From a checkpoint of a small mixture-of-experts model trained on Wikipedia.
Size: 14 layers, width 320, vocabulary 3616, 85.9M parameters.
Experts: 80 GeGLU neurons an expert, 2 picks a token, a softmax router, a shared expert of 192 neurons.
Below are experts of layer 5 (counted from 0) of a mixture-of-experts language model. Rows are named router (the router's row for the expert) and show model dimensions 160-319. Each number is 50 + 12 x the weight over its row's rms, rounded and kept within 0 to 99.
Before each expert's rows: a language model's description of what the expert responds to. This comes from a sample of Wikipedia text that the model never trained on.

# expert 12
Lowercase word onsets
router:43 66 57 56 42 39 56 49 49 58 31 36 62 39 34 52 45 44 73 55 59 47 47 55 66 50 43 30 60 67 52 42 50 35 36 59 33 59 54 62 34 51 60 53 52 34 54 89 39 62 54 58 61 64 36 44 50 33 39 22 47 45 18 57 35 46 42 64 33 13 57 37 87 31 45 34 47 36 49 40 58 73 59 50 64 42 44 52 42 16 46 66 32 49 44 49 49 63 57 45 68 40 41 33 53 59 52 54 28 50 52 49 68 44 59 51 50 62 63 47 51 52 61 55 55 57 52 44 41 51 65 54 41 38 61 45 35 46 60 48 46 58 54 43 73 34 41 38 31 62 56 42 54 54 43 71 46 52 45 59

# expert 56
Capital name initials
router:55 59 46 43 62 54 50 56 52 60 52 73 46 57 37 55 57 40 38 45 33 60 60 61 44 66 49 55 45 64 47 42 55 27 48 36 64 67 49 46 49 57 39 49 59 59 29 41 40 44 50 60 63 58 55 42 39 47 50 44 57 41 30 62 32 32 66 53 53 50 49 42 38 63 64 53 84 43 46 56 42 60 82 44 38 69 67 64 64 60 50 38 22 59 51 49 34 47 29 33 14 44 45 86 45 50 45 49 34 55 47 41 48 75 69 51 41 70 50 57 53 54 48 31 48 58 60 43 35 45 69 58 51 73 49 39 58 42 39 41 43 53 51 69 47 43 60 44 68 65 56 34 51 65 35 56 50 41 53 56

# expert 34
Leading date digits, ace
router:78 46 47 47 48 58 44 56 53 62 58 42 55 45 33 60 61 60 52 25 49 41 59 38 37 62 77 44 73 36 47 58 20 58 47 46 69 40 41 52 29 46 44 41 67 67 48 35 40 55 76 54 42 54 37 31 79 49 43 60 50 56 56 45 36 33 53 50 60 63 36 54 38 45 49 44 60 56 54 48 58 75 36 64 33 50 41 36 52 38 36 67 31 72 39 42 59 48 53 43 61 49 71 38 52 45 50 70 64 55 25 43 41 30 37 63 65 64 41 20 33 49 46 57 68 61 60 42 60 37 56 56 45 57 51 47 24 46 65 47 40 59 57 56 69 49 36 50 54 36 58 78 53 67 49 72 68 54 56 52

# expert 39
Mid-word ay pieces
router:61 43 40 76 59 38 65 63 58 42 50 88 47 47 48 44 46 58 67 54 36 44 60 38 35 45 40 39 49 46 58 54 67 57 63 44 51 57 36 50 51 42 64 49 63 48 55 44 43 38 29 37 51 50 26 47 32 24 46 65 46 43 56 57 38 51 47 54 42 45 66 52 59 55 56 56 63 33 46 58 23 38 49 51 38 46 48 53 38 67 54 68 55 65 40 54 67 53 39 51 52 68 47 68 54 71 44 50 37 54 68 54 48 37 45 23 40 57 53 40 54 62 55 48 42 23 48 34 46 33 24 48 46 25 63 52 43 59 34 39 46 50 50 53 42 51 58 49 54 52 41 34 52 58 68 57 42 58 45 62

# expert 20
Mid-word ch/ild/ow pieces
router:58 56 38 58 35 57 51 47 72 56 65 43 45 55 68 37 51 59 59 51 29 51 55 36 51 55 58 51 41 63 57 50 36 40 45 58 51 16 31 57 57 47 54 42 46 63 64 45 43 67 34 26 41 46 29 46 51 44 43 67 34 30 44 60 39 49 53 35 65 44 40 44 58 56 52 77 32 49 54 43 43 43 51 39 61 54 56 28 35 38 47 52 47 44 35 46 35 39 40 62 63 47 50 43 51 42 62 58 38 33 43 42 68 53 59 36 63 69 62 31 44 64 53 51 36 60 29 46 48 74 63 51 24 19 71 61 43 59 68 36 47 60 47 53 69 68 45 63 26 62 48 41 55 54 65 35 56 57 41 65

# expert 49
Word-final al and un
router:73 61 68 56 55 44 84 46 68 46 63 65 30 64 46 57 49 56 42 61 63 80 63 38 54 64 56 83 43 40 28 61 42 54 60 57 35 61 54 54 47 44 47 29 63 53 52 48 56 38 30 48 49 28 45 47 53 47 67 55 60 44 24 65 48 52 34 53 42 48 32 49 55 51 26 56 55 24 63 55 27 37 66 53 28 55 62 38 37 41 35 52 49 40 66 56 71 68 37 57 58 35 61 74 54 51 40 38 53 52 46 49 45 51 48 50 63 64 45 52 33 67 47 48 73 38 55 52 59 55 53 57 46 58 61 42 45 30 34 37 49 37 51 43 68 73 64 35 54 59 30 31 50 47 67 35 77 63 49 65

# expert 7
Line breaks in lists
router:46 50 60 44 23 43 37 58 36 47 48 56 47 62 55 43 52 73 61 49 42 51 66 74 42 45 74 61 51 51 55 72 57 60 43 23 41 54 56 46 39 34 63 39 61 51 57 41 63 55 67 56 23 47 32 62 66 61 57 42 58 57 56 59 33 44 53 62 58 68 42 62 38 61 52 58 45 51 57 45 60 47 42 53 43 38 55 55 49 20 57 49 40 46 61 31 39 57 65 29 55 50 50 46 58 37 48 51 59 64 29 52 51 62 17 52 52 39 53 37 43 74 29 42 46 18 43 39 39 58 43 55 52 52 35 58 51 34 39 56 54 43 49 57 03 38 21 32 50 44 57 51 50 52 57 46 31 35 45 50

# expert 50
Suffix ic and c
router:39 58 48 68 62 56 60 58 59 52 26 45 46 26 48 62 63 43 66 52 66 50 29 61 60 50 32 60 60 57 43 39 63 35 46 42 44 47 34 53 39 50 34 37 39 39 53 39 42 46 64 55 52 65 40 48 56 34 46 34 72 48 44 26 65 50 40 53 54 75 37 50 45 63 48 36 81 45 60 44 42 54 79 73 54 45 47 64 29 41 49 49 45 47 42 39 62 58 29 34 60 59 60 50 50 62 46 58 58 50 77 45 65 49 43 44 48 61 42 44 53 40 67 58 53 65 40 36 56 36 43 48 42 50 69 53 68 56 50 53 50 53 49 27 40 39 66 46 45 26 54 69 56 48 43 49 63 59 54 60

# expert 3
Mid-word l/el/ain pieces
router:42 37 58 53 38 71 48 67 52 61 45 43 43 52 37 48 50 54 57 52 34 30 45 38 47 44 45 44 46 51 62 65 57 47 36 51 40 37 52 53 33 26 30 35 70 68 52 40 68 63 44 48 52 56 36 53 57 34 46 54 54 63 14 55 90 57 52 29 68 45 49 55 35 57 43 41 32 49 72 48 40 44 63 73 64 50 32 50 39 40 30 65 42 54 46 43 66 64 56 56 61 53 38 78 52 47 47 33 63 28 51 45 34 49 78 34 20 72 52 35 48 51 47 42 67 39 65 44 41 64 59 58 63 53 20 49 56 55 48 57 50 52 61 37 46 71 60 61 43 44 51 68 59 48 35 30 59 55 44 44

# expert 13
Mid-word re/im pieces
router:45 58 54 65 48 43 53 31 24 47 49 32 49 31 28 33 30 42 50 57 72 51 53 68 62 63 67 46 24 34 61 53 49 53 43 38 59 48 84 57 39 66 50 64 62 39 55 32 39 54 42 56 41 45 64 34 49 50 36 35 51 68 47 46 57 36 29 27 61 71 55 36 53 45 77 49 42 38 09 43 16 51 50 47 33 43 63 57 57 37 40 46 55 43 36 66 52 54 71 76 45 51 64 34 49 40 49 37 50 62 39 48 66 62 55 53 62 65 54 61 54 48 53 29 59 57 59 47 61 37 48 67 35 28 44 48 48 28 47 42 55 48 55 51 71 64 54 44 39 53 39 65 46 48 25 53 60 51 60 57

# expert 26
Colons and heading marks
router:41 72 51 67 50 46 54 54 57 46 59 30 57 43 45 50 65 51 42 34 42 63 57 55 50 53 43 57 62 56 38 40 37 59 66 41 45 58 39 56 66 50 47 50 36 65 52 48 36 51 68 52 34 54 39 60 46 57 42 67 65 25 56 66 39 56 48 50 30 30 35 37 29 47 59 56 51 41 55 71 45 54 32 41 42 49 58 50 52 65 52 50 61 62 39 46 69 48 47 45 60 45 41 68 49 55 42 51 55 47 54 56 60 58 39 42 62 30 46 69 40 89 47 56 54 49 50 55 40 38 48 20 46 68 30 36 71 46 26 55 58 51 58 41 48 40 35 35 69 41 50 56 56 47 46 56 46 33 56 66

# expert 38
Letter n and sh/th
router:50 45 55 74 35 60 45 59 45 49 59 59 44 41 20 54 49 51 49 50 52 39 32 50 43 38 45 37 37 33 43 54 53 61 60 51 48 44 45 54 50 74 48 58 68 12 43 69 52 54 41 46 67 24 40 39 35 38 47 39 53 58 54 65 62 44 67 48 50 61 68 31 41 39 64 59 65 51 63 50 48 66 59 39 65 57 50 52 54 43 51 40 40 47 36 55 46 52 48 54 39 49 41 56 57 20 49 47 40 27 53 45 36 84 66 44 55 55 51 67 65 74 35 30 38 35 46 56 56 55 52 54 54 53 51 68 58 62 49 35 58 56 54 62 58 50 53 38 53 61 64 32 52 53 45 20 59 58 45 42

# expert 35
Pieces with p, it
router:30 37 42 36 58 36 60 45 71 18 36 51 42 55 47 64 52 51 57 54 53 39 35 33 30 68 50 56 48 44 53 57 46 49 67 28 38 57 68 53 47 50 42 64 36 53 59 35 52 68 45 68 40 62 42 45 63 53 44 42 32 69 28 69 46 45 53 56 55 44 72 61 41 75 44 56 42 61 39 45 37 38 28 45 45 40 62 46 69 51 57 51 34 52 41 45 55 44 50 44 41 34 46 43 58 38 41 57 65 54 65 38 49 67 49 33 27 65 54 26 59 45 45 52 60 41 61 54 69 50 54 36 41 58 53 47 61 54 56 61 40 60 50 46 44 56 28 37 23 55 60 45 58 43 43 55 66 57 51 54

# expert 32
Lowercase consonant word starts
router:45 57 45 34 44 72 68 41 47 45 35 64 53 42 41 59 32 61 58 60 64 46 76 47 26 60 33 51 38 44 70 28 49 55 42 45 56 55 35 49 68 39 31 46 40 43 51 57 56 40 64 66 57 60 56 63 47 36 45 52 38 75 44 52 59 50 47 28 39 62 54 44 48 51 64 43 38 46 64 43 40 55 73 68 31 43 57 49 77 42 42 61 55 59 42 55 43 40 45 56 47 61 53 37 52 30 54 41 62 62 69 44 47 40 43 42 55 22 45 49 30 32 33 55 44 37 59 58 50 53 54 56 29 56 71 51 48 47 39 29 59 35 52 63 61 47 29 43 49 55 63 44 56 52 38 39 67 38 57 61

# expert 37
Two-digit numbers
router:45 40 37 54 77 63 40 57 45 67 70 72 56 65 51 60 61 53 38 60 49 69 67 39 43 59 59 52 54 40 46 58 47 24 47 56 50 60 41 51 56 72 49 56 60 45 63 44 50 39 67 29 64 55 63 58 49 42 45 36 45 48 49 61 38 81 50 46 46 51 44 56 46 62 55 70 53 41 49 47 88 70 53 55 53 47 64 54 64 62 46 59 20 62 44 65 70 38 65 54 60 39 33 42 61 38 49 76 56 49 50 45 59 41 60 42 46 27 38 70 68 38 54 48 49 39 63 50 46 45 42 41 59 49 45 40 78 52 49 44 49 48 52 66 61 38 31 40 53 70 56 51 59 47 46 47 56 50 39 42

# expert 14
Space before numbers
router:44 47 46 38 51 46 64 51 44 68 37 52 45 27 41 46 58 32 27 56 52 53 43 31 43 56 62 53 28 61 51 63 52 65 32 65 48 54 54 50 43 69 52 49 58 54 48 50 59 40 37 64 54 72 28 36 67 60 50 41 28 56 67 56 43 63 64 63 49 53 50 64 45 31 51 41 42 47 62 47 43 56 54 65 61 36 45 55 40 34 46 55 29 51 47 67 27 61 43 28 60 42 49 65 63 49 48 61 62 49 42 41 42 51 42 30 58 66 52 65 53 60 39 41 66 32 55 56 68 36 47 58 40 60 61 48 34 46 61 59 69 34 56 64 53 53 27 29 41 47 49 42 57 54 47 48 56 30 49 36

# expert 17
Mid-word consonant clusters
router:57 23 60 55 54 48 53 46 54 86 58 39 45 45 62 57 51 37 37 55 61 67 30 50 52 61 64 68 47 43 77 39 39 40 63 36 50 31 30 57 37 56 50 57 37 48 62 47 47 46 56 23 48 57 27 76 66 56 38 32 52 60 40 57 47 48 39 60 32 26 60 58 64 56 63 18 60 69 36 52 52 47 55 32 41 49 59 67 33 51 50 67 50 39 44 41 54 67 51 56 51 52 32 36 51 56 66 55 50 63 54 51 56 46 65 56 40 70 70 46 51 52 41 44 52 43 50 60 45 52 55 34 61 36 36 38 65 65 56 45 59 38 56 47 69 69 24 64 38 61 63 40 52 47 45 78 31 67 58 78

# expert 54
Table cell separators
router:27 69 41 31 48 61 38 55 53 44 35 44 53 66 55 61 74 64 44 47 57 51 63 53 61 57 39 50 42 64 41 55 33 45 49 38 60 52 30 58 27 65 58 47 74 47 65 47 46 49 37 59 60 49 41 39 48 55 65 44 28 52 51 45 43 48 56 47 52 59 47 39 72 33 57 56 62 63 57 45 50 73 43 58 40 44 20 54 11 44 48 20 65 36 60 67 61 67 44 60 54 40 48 42 64 51 41 59 52 42 46 40 65 70 32 50 52 26 62 49 32 58 46 42 34 36 67 43 48 46 37 48 57 69 29 35 46 41 42 43 58 25 53 45 64 49 51 66 31 41 64 71 58 53 49 47 35 54 59 36

# expert 1
W-pieces and adverbs
router:55 73 41 48 51 62 53 58 33 39 32 54 40 52 44 52 45 41 31 36 15 28 66 41 41 63 79 41 26 48 38 41 46 33 30 46 56 59 74 52 66 52 39 49 53 36 40 40 53 42 75 50 71 49 56 41 47 38 38 37 59 69 64 56 65 28 57 46 50 39 53 66 55 47 61 53 37 53 37 54 35 56 51 65 58 44 56 47 35 51 36 57 45 43 40 37 46 57 43 15 49 48 59 48 65 40 41 58 41 52 62 49 47 50 57 33 45 63 55 57 44 46 65 49 53 56 56 43 62 44 37 54 19 45 65 72 30 45 50 40 36 47 45 51 60 48 70 43 52 56 58 60 57 55 35 39 57 42 57 20

# expert 4
Word-initial Latinate stems
router:50 45 37 40 54 52 66 54 51 53 36 63 63 60 51 48 58 63 30 59 37 64 65 47 51 47 65 54 33 26 39 47 39 60 63 40 45 43 52 52 44 74 44 51 69 33 45 50 63 49 69 64 46 72 88 54 38 69 38 61 33 59 39 46 53 43 54 56 30 42 50 43 56 36 42 50 34 38 53 49 55 70 63 69 44 49 63 44 42 62 45 74 55 59 52 73 42 58 53 47 42 36 45 45 51 41 50 66 77 36 53 47 64 51 53 46 30 58 40 49 37 27 42 51 47 41 58 57 55 37 47 65 49 67 32 37 49 60 68 35 66 38 64 52 59 57 78 75 39 53 51 59 54 43 40 64 41 56 51 56

# expert 27
Table cell capital starts
router:28 70 54 52 54 43 50 39 60 44 53 47 60 51 31 56 51 50 61 52 37 66 43 50 58 58 38 62 54 51 34 27 63 48 23 37 46 67 59 55 39 53 46 40 68 56 55 46 69 57 54 49 60 59 34 64 51 50 57 56 53 61 45 67 58 24 21 48 48 62 48 68 68 54 52 48 53 68 49 64 49 59 38 46 51 52 67 56 59 50 55 48 56 60 48 52 47 61 27 66 42 40 43 57 51 80 51 30 32 30 63 57 51 54 51 29 31 25 45 54 70 35 60 30 22 62 57 34 42 40 41 64 59 54 54 45 54 40 41 44 52 28 49 52 72 55 32 64 28 67 58 44 51 51 47 49 53 54 54 48

# expert 22
Mid-word consonant syllables
router:56 33 43 40 32 55 52 44 41 41 52 71 46 76 54 51 41 53 47 67 40 54 32 58 50 39 40 52 58 65 44 39 51 63 60 46 57 49 53 55 52 58 58 68 41 58 42 37 53 41 65 46 54 45 65 61 61 45 31 54 69 44 58 45 46 61 64 46 52 41 47 38 46 55 61 59 59 61 50 43 62 50 55 57 50 44 61 41 46 51 34 78 41 25 58 50 43 56 68 51 49 41 51 43 52 47 43 43 42 61 51 52 40 53 54 54 60 41 45 32 25 53 53 40 32 41 69 32 56 61 58 73 58 45 43 50 43 39 46 72 72 63 59 56 62 69 29 53 65 59 57 53 60 40 58 74 46 57 76 61

# expert 25
Paragraph breaks before headings
router:59 70 53 33 61 60 22 57 27 54 45 71 61 38 51 49 49 57 40 39 64 31 33 54 49 47 33 41 47 41 48 58 52 47 40 27 62 44 53 51 64 52 42 54 57 55 68 60 57 43 24 53 65 50 43 52 41 50 57 28 59 46 46 53 37 38 81 50 45 44 44 57 74 41 37 58 70 50 68 60 39 33 51 49 47 57 37 73 58 42 44 49 57 68 43 63 45 53 33 36 32 41 48 28 53 44 57 57 41 49 35 46 58 71 44 64 53 35 66 33 71 40 39 62 54 38 59 48 39 49 45 41 15 75 25 54 65 47 39 47 49 50 55 43 45 51 70 51 52 49 36 48 52 48 72 45 44 46 32 45

# expert 61
Slashes, dashes, political words
router:59 50 55 78 48 68 48 55 38 56 60 30 45 30 57 47 61 49 59 45 44 51 66 56 41 33 50 45 36 42 43 55 45 82 57 56 44 68 77 57 55 58 72 35 25 57 63 45 54 54 55 41 75 55 48 78 50 40 34 76 41 30 56 63 50 39 49 39 53 52 55 64 49 43 49 43 53 54 52 49 23 34 73 28 57 56 50 63 50 31 48 43 61 17 51 31 38 49 35 42 35 53 56 34 53 41 53 38 32 58 35 51 49 18 44 41 49 63 38 44 40 71 58 53 37 49 28 65 41 49 71 55 41 48 57 44 52 29 73 60 34 47 54 52 43 52 44 48 19 57 62 55 55 58 40 73 35 45 39 58

# expert 53
Infobox field names, modals
router:33 41 43 57 54 54 46 58 50 36 60 60 55 51 29 55 45 40 39 57 58 30 65 58 27 41 54 43 39 36 47 58 53 59 54 70 77 60 40 54 71 19 38 43 54 13 46 39 58 52 56 44 55 25 68 27 35 35 60 47 60 65 46 49 53 39 63 49 25 31 49 54 55 27 61 43 40 49 38 69 48 47 53 39 55 45 52 48 62 54 47 43 47 66 47 62 35 34 37 41 67 53 51 59 60 23 48 52 38 52 51 48 30 42 33 50 50 60 57 46 44 43 64 65 33 44 54 54 44 44 50 53 34 35 38 47 51 51 56 41 66 50 57 35 61 70 41 46 51 49 46 49 56 42 65 47 42 60 51 28

# expert 6
"ar" and A/I pieces
router:24 62 52 48 42 55 67 54 38 44 48 89 49 64 40 62 53 44 62 44 48 62 73 47 59 46 60 55 43 38 50 36 37 44 62 57 41 72 59 46 40 68 68 45 69 43 70 43 40 37 43 44 70 73 30 62 59 69 44 47 53 73 56 54 49 38 49 46 60 52 50 36 50 33 62 63 59 57 35 53 41 48 29 60 52 49 74 59 45 45 50 50 37 61 43 51 28 61 35 76 47 51 38 35 37 90 36 65 70 57 47 45 46 74 41 66 44 61 41 62 50 50 51 42 50 53 56 54 42 47 42 33 70 33 54 50 70 55 44 62 51 33 52 54 51 61 25 50 45 55 46 41 51 38 45 37 62 45 46 30

# expert 45
Verbs and following on
router:44 40 33 69 66 61 40 65 72 57 37 35 50 57 62 57 62 48 34 24 35 36 60 62 34 43 68 37 55 09 33 57 34 34 80 66 51 63 48 49 56 68 61 48 46 45 64 55 42 53 49 36 52 63 56 50 56 50 70 78 58 33 81 68 51 46 54 46 46 24 47 61 55 57 45 45 49 42 58 56 36 60 44 45 50 52 50 54 53 39 38 71 63 55 43 61 66 47 31 55 39 58 35 40 47 44 41 57 39 47 66 49 58 71 21 47 63 31 56 57 43 29 57 57 62 39 60 62 40 61 64 46 61 65 52 37 32 43 34 53 58 55 55 37 45 55 33 61 58 64 66 35 52 48 36 50 27 43 78 32

# expert 24
Equals, apostrophes, clause joins
router:48 49 26 59 35 60 28 51 41 75 47 38 43 63 62 51 55 31 60 54 42 51 68 41 43 42 51 44 42 76 53 67 56 62 45 42 39 48 61 55 75 58 74 42 44 55 65 57 28 66 46 63 76 50 51 53 28 69 44 57 73 63 72 52 32 56 46 60 50 61 31 36 63 52 64 56 47 42 67 66 60 60 32 35 48 42 27 56 58 53 51 47 10 61 52 43 66 52 42 57 48 69 46 40 57 67 35 51 54 47 51 51 69 50 35 55 77 41 58 49 57 70 64 39 27 51 39 46 50 55 33 42 62 74 64 35 41 65 35 49 69 42 53 46 60 47 70 79 55 59 52 49 55 42 42 59 43 59 43 69

# expert 31
Locative prepositions
router:60 77 49 57 28 31 66 55 55 40 33 31 43 41 23 56 51 33 40 60 55 48 67 69 48 47 45 47 56 58 49 57 46 50 38 64 41 46 60 54 40 64 56 48 47 44 73 32 61 38 61 36 49 54 52 41 44 50 48 44 58 45 57 49 26 45 50 74 26 70 38 39 63 64 36 54 40 58 50 77 51 51 40 40 55 43 35 71 45 63 35 37 59 44 41 51 41 58 56 66 74 40 44 38 44 38 51 41 37 49 70 46 52 60 65 72 54 48 39 42 68 51 48 21 41 69 42 54 54 49 60 35 35 62 56 58 31 60 73 40 35 59 63 63 67 51 49 45 45 43 64 39 52 54 79 39 47 32 24 37

# expert 29
Second-syllable pieces
router:66 68 46 41 38 37 74 51 63 51 38 64 38 60 38 38 60 52 47 63 76 60 61 59 38 51 63 54 42 84 43 34 58 56 54 62 42 55 51 50 55 31 68 44 44 70 70 43 48 39 58 45 42 69 37 63 43 42 50 46 61 42 29 50 42 41 49 47 50 35 62 46 45 40 47 54 44 77 53 44 46 59 40 59 45 42 88 60 45 51 42 51 55 58 37 66 57 53 61 39 50 57 40 44 54 52 39 37 50 60 50 55 35 35 40 59 62 53 38 59 54 68 47 55 70 66 51 52 43 55 40 60 66 53 51 47 44 45 55 49 74 63 53 35 41 55 43 30 51 50 55 60 50 66 65 48 56 26 31 52

# expert 63
Mid-word or/om pieces
router:63 55 31 59 37 41 76 51 46 38 33 47 40 63 51 47 68 51 43 78 65 61 37 51 65 41 40 68 33 58 47 22 46 40 42 68 49 30 44 58 52 40 52 64 35 36 40 44 32 40 16 48 51 47 62 56 57 34 36 65 35 65 60 50 68 70 45 34 66 46 55 50 49 34 60 61 63 65 46 41 55 29 58 46 50 43 85 70 48 50 45 56 60 37 36 60 49 62 69 70 51 36 54 48 57 41 43 69 23 61 26 47 59 49 48 65 61 30 57 52 50 51 35 33 36 53 43 51 71 63 49 57 45 44 53 37 82 37 45 35 47 72 48 59 53 53 52 45 44 54 53 71 56 45 57 62 38 49 67 45

# expert 43
Digit continuations
router:47 48 46 59 29 71 21 52 45 63 69 53 50 40 44 52 46 58 61 48 58 37 52 55 53 59 63 40 48 38 50 51 41 42 51 46 40 66 62 44 42 62 38 44 28 34 52 35 75 53 74 36 21 57 44 18 59 51 50 41 66 56 30 55 55 63 59 37 58 47 61 64 57 45 47 54 72 57 62 53 47 58 47 59 35 42 77 69 60 62 54 38 61 44 51 76 50 50 54 41 58 34 44 43 42 40 53 58 49 40 41 50 62 39 60 68 34 33 78 49 45 24 48 57 62 33 35 04 56 39 41 27 48 70 66 52 49 57 38 57 36 70 48 62 53 39 55 45 49 47 43 51 49 64 48 56 71 58 51 41

# expert 51
Leading digit of years
router:59 39 44 52 40 48 46 63 40 47 72 37 73 56 41 46 56 71 50 68 53 66 15 82 50 49 57 68 48 53 50 55 51 36 45 40 41 64 39 51 67 42 51 40 48 63 44 48 36 35 73 45 62 43 35 43 65 58 50 39 38 36 57 50 35 53 61 59 61 28 47 41 76 62 59 55 38 31 44 30 43 52 57 79 44 41 46 32 43 29 51 46 31 66 53 33 15 46 33 30 65 47 47 42 54 33 43 53 43 62 65 41 59 45 32 35 39 69 44 46 42 51 54 39 54 72 62 49 47 45 45 31 58 62 57 47 45 38 57 43 37 39 55 41 62 45 45 41 40 54 54 34 50 48 46 53 67 28 47 53

# expert 2
Lowercase single-letter word starts
router:60 54 47 62 75 64 59 50 50 42 49 32 50 37 40 56 52 39 42 51 43 57 33 45 64 24 25 79 57 62 34 46 38 49 47 51 40 40 67 55 32 48 56 46 41 52 40 42 47 97 56 67 25 55 50 72 49 71 41 31 29 60 26 60 76 33 84 43 23 64 58 45 49 52 41 42 48 48 59 33 44 49 27 59 45 46 66 53 59 28 55 47 52 40 37 51 39 47 27 38 68 58 46 54 59 33 35 59 65 43 49 48 74 25 64 46 34 43 39 34 52 41 29 29 52 37 58 49 57 46 57 54 69 68 53 44 49 50 55 49 44 43 51 50 40 41 35 32 53 32 52 53 53 46 48 32 67 53 65 47

# expert 57
Short consonant word starts
router:34 37 33 65 47 58 41 67 48 60 70 48 49 46 66 55 35 56 47 54 38 52 27 53 60 41 40 40 48 59 41 42 49 56 45 25 39 44 31 55 35 41 67 57 66 57 47 52 50 57 43 63 42 58 44 59 58 57 44 30 61 58 64 60 30 55 76 45 53 47 49 31 25 54 56 48 40 68 43 43 29 40 53 54 32 42 52 56 22 49 49 63 56 53 35 63 58 34 64 53 40 59 41 63 52 34 48 76 59 52 61 51 49 74 64 63 51 72 59 71 63 41 41 20 33 54 64 33 51 40 30 61 43 41 57 47 51 52 55 40 55 46 57 49 38 60 67 40 51 64 61 66 49 50 40 59 56 37 45 29

# expert 33
Taxonomy and Latin endings
router:50 51 50 61 53 52 47 50 53 39 41 38 46 51 31 61 50 62 78 39 59 37 49 69 43 62 33 25 53 65 39 53 72 48 52 54 35 53 74 51 52 35 67 61 58 53 32 77 45 42 48 32 48 59 91 69 49 17 38 42 45 64 46 69 53 57 22 39 39 63 54 74 26 33 13 54 52 55 55 42 61 53 58 58 55 46 62 46 49 38 45 45 49 44 46 34 49 69 38 23 67 38 57 37 37 44 56 52 46 25 55 57 35 44 47 69 42 48 40 47 62 42 35 48 40 67 47 60 53 58 51 61 65 39 68 48 62 69 40 58 55 42 55 56 55 41 38 51 69 48 52 56 53 42 65 70 53 60 56 53

# expert 48
Determiners and possessives
router:46 64 46 46 56 54 58 54 52 66 54 39 60 69 39 49 45 33 45 49 48 77 46 30 63 52 44 50 48 28 52 51 52 31 52 56 42 64 56 45 64 35 46 63 64 34 48 76 43 69 68 63 48 40 67 66 38 46 46 62 36 64 70 64 48 65 53 35 54 40 41 42 62 37 64 36 61 48 62 56 45 59 60 70 40 43 42 60 14 50 48 60 49 40 49 51 42 47 36 66 83 65 50 74 57 53 42 68 64 62 52 47 36 36 41 39 82 59 60 62 51 53 48 53 36 58 22 54 52 50 38 49 53 63 32 34 45 39 54 33 48 56 56 35 55 57 74 51 43 57 55 44 52 31 33 56 58 65 41 69

# expert 42
Single digits 3–5
router:58 68 43 60 37 52 35 47 51 56 63 37 43 79 41 54 54 46 46 67 56 54 59 42 48 41 58 46 42 66 30 63 61 57 41 40 61 43 42 54 47 45 57 37 58 67 41 54 49 49 29 41 75 46 43 49 46 23 50 72 68 65 66 54 45 63 48 62 54 68 64 47 48 64 62 47 66 39 46 48 48 64 47 69 42 41 66 41 30 29 42 44 63 51 39 73 31 56 42 33 45 54 50 34 51 56 46 66 56 64 28 42 23 39 56 42 60 44 40 58 61 63 41 37 36 34 57 57 55 49 38 59 66 36 42 48 70 58 50 50 53 53 58 41 72 38 31 35 58 65 55 45 51 40 45 60 26 56 43 54

# expert 23
Word-internal st, ran
router:41 46 53 58 55 36 39 51 64 57 71 38 58 34 48 47 58 44 64 39 66 63 46 41 51 28 47 61 47 31 66 41 57 40 62 63 38 48 50 52 41 70 68 35 55 69 52 55 46 41 50 45 64 62 37 41 39 57 47 19 50 40 71 45 46 45 41 49 73 65 54 35 53 59 63 37 29 71 67 54 65 62 60 39 46 49 51 33 40 35 59 26 54 41 50 37 80 51 64 48 30 38 33 43 53 62 45 51 34 53 51 37 44 59 44 64 58 27 49 63 46 57 34 46 23 41 47 43 37 47 60 33 48 53 61 44 51 58 52 30 54 51 48 61 58 39 48 30 73 77 47 50 53 58 61 62 53 40 46 41